Weights of a small mixture-of-experts language model, trained from scratch on English Wikipedia.
Size: 8 layers, vocabulary 16384, 13.4M parameters.
Experts: 40 experts in each of 8 layers, 32 SwiGLU neurons an expert, a shared expert of 64 neurons.
Training: a variant of Adam for the experts, 851M tokens, 6824 steps.
Below are experts of layer 5 (counted from 0) of a mixture-of-experts language model. Rows are named router (the router's row for the expert), gate (a neuron's input weights, with its number), up (a neuron's input weights, with its number), down (a neuron's output weights, with its number) and show model dimensions 0-191. Each number is 128 + 32 x the weight over its row's rms, rounded and kept within 0 to 255. Numbers have three digits each.
After each expert's rows: "comes before" lists some tokens at least twice as common just after its tokens as in all text; "mostly gets" lists some tokens that are sent to it at least half of the time. This comes from a sample of Wikipedia text that the model never trained on. Tokens count by the router's weight.

# expert 17
router:136083086112156129132075190161164131155109135132143142191152107113126133166144103180144137176097137120084136198090111126130114090117105167055173172139076133112141102194118163191141056140159111103122116119123072117113143163124146063105148194121171180189126136078160155169101115016135111104153106100161123140136140112126160110110150117149171091102105152136147083067099155121180065155098110155120101137132137138113103081167113121074100170108116126151144142141158097123126085175114121087180107139089076127112107079071178144068173131156148105135101105113166165162145131137102147145
gate0:153109098148060157165135172156162102123109136157148111109116161138103155086178144146100105128131128145142140144176135100099118122150094133082072141117162137109190159152176131071100060134097161059077114104156150071138082135155112116166082084139124151123133092167180211092172146106136192127104107140126106126140126206160112131121163126087090134169146145123100160128102118180112156069129152149139170096138094127132115110096113174161106104165113126100090068157153122091107116174107162124083109159181147123016159109114129082142163119202203133176099130163120158104123079127123128161
up0:165145138045159144028140134132150129130155091139177133156131132139170098155130114170123173133096117107161102146096097119182151126145153099113173127141174151192087091181087140151101088098121070105144148118153137155125066107208150134086141126176098107170084148115064095113081119137098124119066129124046161078114081114155145172129165158107117113165106143099087207104151174105128133147102120101166098140115131124098114076159149223139148121119141093147182107169114134149138174099138087079079172100137097125141065128154107148123197172113124144106133117118133115125106177120097129128
down0:145087203136163166074131200165096080083186136088108130123159135152100114160116119061067112141101097127157143145136092123098161071104109132085089136105149096115154124145138101123121073131124151143103140187119132111051110063158116090154118105126097148130152149108104081108146140120077157132137188130202185134149068148134119195117116068110133118139068145116128074089096099133152164170097112164132128148120123139121175194091087102148155112144100134151064142123140133172170101132104169199164153149105109095114117106165175141161155057115129164120131119149101210151134155096165103156
comes before: " |", " ", " |\n", "0", "1", ";"
mostly gets: " October", "′", " January", " September", "″N", " February"

# expert 24
router:145097129121124097132094166109150163161093132108152163159126118124076112128107134205162065178068129173121145154132086125117132094124160132097129150122086166131135094186042101157149099092161094111116125126093114172097164151135134094155123182098175150137103168134150166156149137079153059091098172179122119129104135147106114134155067086152148125144105074050147091153086101092170068143183101089081106090081131151175107115086113183115106162126176151153149129152108160162134122149138193176153159150119102077095130081146171120106154137119165068084143056165115140162100100132175137136
gate5:147127109087167121110108068179120082155123120157148137127143151115124150126149152152110091140081110147100166168152108102104127091182102126178143142063134126162059102162107171189117123098167161080103102079131178127113115132198113119120087149090147208128119127110128103127210116163138105104094169148169108147152165212132066098153078117152073100137140122097147177104138105175148070109154067105064176114076141125147132158140143113128114140105149186098104109158136103096144095170165069160153145095100163115084175091173118173120185108110117067122155120128100104092096156104092157114
up5:084152123108084106127135163181157070134064091099161113166170092143137108124138130186173144162128161150118101142070190119128121161138187071122126154182161185141125160169142145116140132089091165110134095096185173172140204175181116124078096163083099117097152097056114103186085113079163099132114112094145112031168095159158105159080153146158169119108139156129126140134082099060118135154118155070162192134113146078116170146125105109127115102100116119128091116146132138107131070127178150111209093114106113119117104112123145128120111139156161069126087109118164152139094118117124162140
down5:117178138144127104131097153102157138065173159182180086096158128133162066024119166114101163078077095114084125162102106090135121169114155120137125132138185155113088131112157132178093116135132168132180121151099120148098136099167116099072132150146191101112101163110140140140110117139067126206114115161125089120131136087210190069151120071097173169086127013107113099149145096105206119072117108197163138117093117115119155098120143137122096138135121163148112128135134116164118085161127095171137147157143140077100133124110153120195151154166140114109140109127115134127125121083129183138
comes before: " |", "–", ")", ":", ")\n", ";"
mostly gets: "==", "(s", " %", " Succeeded", " Preceded", "|---|---|---|---|---|---|\n"

# expert 14
router:101124116127135133118104184121171178144147108104128154173144106116114120152121136143099136166102139178107106125112126152110121114076132171034164160168110130115183144181087076163110119137142044087111125179085077132114169176102141085142102162124172139152153141135140116167135134091126076057144129147150111132115146123111140167078142135183177105126132088096189096150095133076174089107145069094119094122125111179150090100083147162109067135090101114139175123157119160123116112178136164108067132185136117095097109126077178096073153143136150086089149077144125137209140097159217153150
gate10:101138122087097148198146129139105142174114117132129131044107148153126106120126117135149141091064157147141148139147157116096129153123042145078140145077115115148139061135150129103105151131147081089111141097132157133160179080102132130146113132126160137145137171172119147154126145121180079102091154179149098139094073155082155131155184128075122126205132153131135134155098139112168101092147052144168049076115133085117137139083153106103148137145073156155129129147181090169161151177162077119080107113198113158070105167099086137036113098126107152146154212110130173126128159093148102142
up10:116116115236143082094134109110154073115127159144091117151184079098143132163128149099068126124206111121108126119113129088169138150145143141165114096130120122153102128104139150149174071158086168148168108138100107111072100150097141156108141148124093132116150054073089134098148127115166146152110146107137159152109159122165158153137064170158123119090095128167138132110158149173146148191060164153093198207126133136130120112171172137153160140113128114174126130063054127109136147148045115132200138089146118121175148076134092139161098166131054182167110133137119144119082118142086124090
down10:146149128154075153135123081099129145124105113156177087122115122093147225127193088151101129174064219129153151142158108191131092138055136093163143124107105084122124175172130199110143149118125162120092124128133101108171144149083139146150139119173126106112156119171129154117101129126143042114140127121104104168094114075157120143145190122067120125153123133134132124131138096083150126117180120097111047155073134089127177098198083130087111076108172093092109087129167120144106143152142095127110175173141131125089222077091159151119122125117131073112153117122176181117111119102108167128
comes before: " |", ":", "==", " \"", "===", "The"
mostly gets: ".\n\n", "==", "|", "===", "==\n", " |\n\n"

# expert 16
router:118098104140120112156072132101119141108114137119157128170151097135064142140137165128115134147140134176109121124093119161150100109095181135099209177146103150113183132159047102148146080154144080104147124140076087129072186177087122126129160213127144187188088139123096151198151120085112090107158080134175089127119136092141168165076124069200143106109121108080190085111076119098151097113130118119148126117089084169177126124094169131095054135102110116146167142138161142138143074151075195145104153135157135116091134116125138076095154101126134139107121105125126180197119103159146156166
gate2:141104150088180163136122091052139110140115141134109099099122116136153139114107110078137137115141124204123097142118166124112119136123125121167164217135135108127174079122135058115211113155152185158100109118095125104081113127108131174112125172153145116138156096128118189100116180184128191073195068069146100076165100147117165106077172125159181165130170130118169130094078097154115182127147119111114121070112078082127145112071080159093102138167137177060091167164173141143109123154149161098102148077154132116103053121134129116138093122061108143105156140132103138131130128171148155118
up2:138114146098093151130122179153140143100172149144128120170135169144145151075130175175132136156092168136101112125099149116082133127164139133125064049179111141119087165173118128111087175122120135101090143113160064163172112164151130115131115139148153118162144169071129093107060092131151167118007195091097140185103130177129122136113131084136120150208135136146104189104167063150169087144129165141167150156149138082095115090153139138171117119116146148138101181099098128134075127078134106109109131149156147155119118169160078138127201090061048098123116109137109157118082107114158117100
down2:101105141148155158095066156082133085151130160172124107144103104115134148130118113076128111160083122173093127135153134129129148119150117100135166210142118128169175049078144096111184084168147175084188164073098149111096090137118151183100059126207138164100119124152090129149142161108143114131163057123183088052138103139095125106133154077076142131145121102100176078126069118095173121164121121155122112100141097111159169130135133099087193145164107117078171121134169171120161096153164190121180164121106183139141086093159106135158116136149128186142153131123109150164130193123164130132
comes before: "1", "2", "0", "3", " |", "4"
mostly gets: " ", "201", "200", "202", "–", "198"

# expert 5
router:150086119175105114145085181094182214112130160093136118135098111105079073140128085157159097149151166192104126142098126123113132068092144162101182191146096178110165100150117111166117064132134082108163115121057067112099138192071128098110159170122131120120115166136149190110162081041150104095163122151150157145110108079143167063166122120109155134113109136128177044127073151134183121136123076117151142092135097150154097099144129116098098180113133130171138128157143119171190105145121200104142139140115112120147157121078161133101137150133103085109099096160166114153136098132159108162
gate4:118096169081158153124130179172157174172089154106139143069108123061133125137134090195218138126105176156123129088108157118084169153151109138101152147118180154140158061139116194104143122095112107080150136087147086122153156152058132115109147144111125111101138180075129193091123108160189118167127125083097120090122119151188145128183136102142161127074135109104180101140080148114170136094090181136141048123135120105143112144156172096149130197105122179132130100120099137151147158080171107153120131098099113152119134093098139166119099113123134099116118083192119127105238093122140091122
up4:116083139090202136093112111146163126127189126135100116118125126100135122108191130191176135064135138184132143064122188087102108141128130131124202157124171097108114099088119145119111155064084186078167100132157076108120100155085118117147121138155129099155186145066169093111116079155172093131161097140151118115152147166190148121126168154103148127143157085136139168167061082144123128122064174157144168140095122100133116158115105105140133147159082166086116125125153124095161142073163137182076111116105121206119125130119130190100100121129092115143157116167175081119223097132084097136
down4:076122139102129138118195057136172133166132140097072176143115125166110142142186166128129118079146147173142132087110174108081115091135173167161120119138204141127137139101140113185082155173111117078055129157089149133158089118126148104085126108091168160180091107094145111108086136143143087104143095128111118151174170132091160097084166079097108143159174081176133157137104039147067180157137115095106133128101088151109129124112135125166132064117101104101123127223160178081155128098154150133115054121129130154136126153195174110138102133114113120138155178094078119132187141110164137115
comes before: " ", " |", " |\n", "|", "0", "%"
mostly gets: "%", "′", " $", " −", "^{", "°"

# expert 28
router:128071120164155099125104176107142181110136109126159137145103068110089096148139125133124083189167139139109123141121144101121121035117135187121204204187095141125100128190094109168158073157146097130173105136080101118100151171055135071139164162118142155179129169113158152151130138071100113123177094128174100120096126090110153087132103088159139121084114146123183101091093120088171114169118061133127130121117131194144121069127132114111110157132117126153169112157127126161168119165086133116139100084119107103108134127043186098083189129179147084119106109122197141153162115138158104166
gate0:123084100167189083140091133157151170112154094117152104211098065137063105085173139113159118131093148135092070114146141088080118069116137165076183162121154094186103142195124122148113138177161151125153131106179081123153083138124138091153043132091083112126115162140129100152111205108171143157158119119135133179145080114132136109115153127169145158117132130112144121113169094170077151117137073125118144123125150116089138136196136128094140093119155115133151147149144138123116126125152209089225137129154154145120121165077128154079097124161094141110149158125170226126131110084103125078
up0:134102141133160150175119130085111129113124081101144116146124095053117146129103151053202104119082134089153134151175122111140206067166107163122128178128153110135068095153142155087187096104200140086078125105133177110121108107120149111097127131130116064111126097092168149164089174097062158080102114061121152088145120170090146087110129121117133091174172149114151196137149116091123116156154078147095143101172166105111149134155059056102137134125125205071125104165102143154135165144104134166108078084147100137134147168146169134131118123143121083160131104172148155060161117104159116103
down0:116131093158075126132161162101147122111097155148075141130078171174191108107151085123127157201145110099121181144131138098092138093121132100127164131100130149130171122119162073134067168149071097123118156132099173136089176119158176146163117078099083129096145099169069119141128000150133112152132152157131154118142166073128125144144106139109070126152142110159149117126117164106123143136142190055164078096125171148165157124112149095090202154143100160156138115095097140169156171148165123105151165135126090068168146109130145128105191143167130112134082101151160082141049112132122072139
comes before: " ", " |", "|", " |\n", "0", "1"
mostly gets: "°", "′", "°N", "°W", " km", "°E"

# expert 34
router:120088095143111124135135207107161183119095122110106133125201091179068096183086099144161096155130134181086114175089080101117105140103120106078127164163101128152158083162130118125123110127141073060154104121073098123115100148128175155111153199179166152174155133089159160113161098097147123086150103162114124182128109170095122083108159109126175134143094120093164099093083152093158058140142104100113095121106108173172113107114117168131075115126164098126114120117126185124093079170124121126083153121179139140141140164072114115093168150145167098097082109162162128179103089160210145183
gate8:193144144128088134109097115144134141148118176198159177134065196122130189134097132142153107095164140063138154137102127153128150128094054081090098106192115176125117107110122100165148113133142115073118109095170112161150105163129135124065056154175106166157129085153152102095164147123186096123122120145144137153127126076058085099118106104081167142123156138130061117163108104082135152076178143075178119136123071115154090139190136163110123178143158111124096152093137119135097149086123138156116154122072156109114117129140116155105155079112238126129123112118131175096045091113124106140
up8:123095129092130130174132065121111134157108090187121144083174082130176137136145120169096118203140172164112123133113086187154141144135165133118165124104176144126116135187182133114176148107109114142123161167145131113069138125118136124150109118109130117158172114132068152154072103164066138118137188152148104064075123150167136190084099134167154116091118141140194150110086077128158149114126138135090082130100129157133080099085150125171133144120186176150162109190134145089088094160124126096092107146148055114121067078086129116131138145134082158092129121089038117172172066154150194125
down8:154141083107078102141071159092077133157122113147115098139147105099131103185135164150113077177092205079059080171119179151136133122112129058108103090141126065122119141090082114159145114119172156094162121187193122078143097131166091098158143104044086153150135113130112159098108149174142144103082197082088082142129219112121131083119101141125148121171108170141112154153159185115135119143096118133161174162125142105163063173155144125109135134133147117191141128102187124166115149149143143112121142119172170113140123107164103082107113078114111114169092146174152181104144147097108106088
comes before: ":", "-", "\n", "=", "==\n", "\n\n"
mostly gets: "==", "===", "′", " information", "°N", "″N"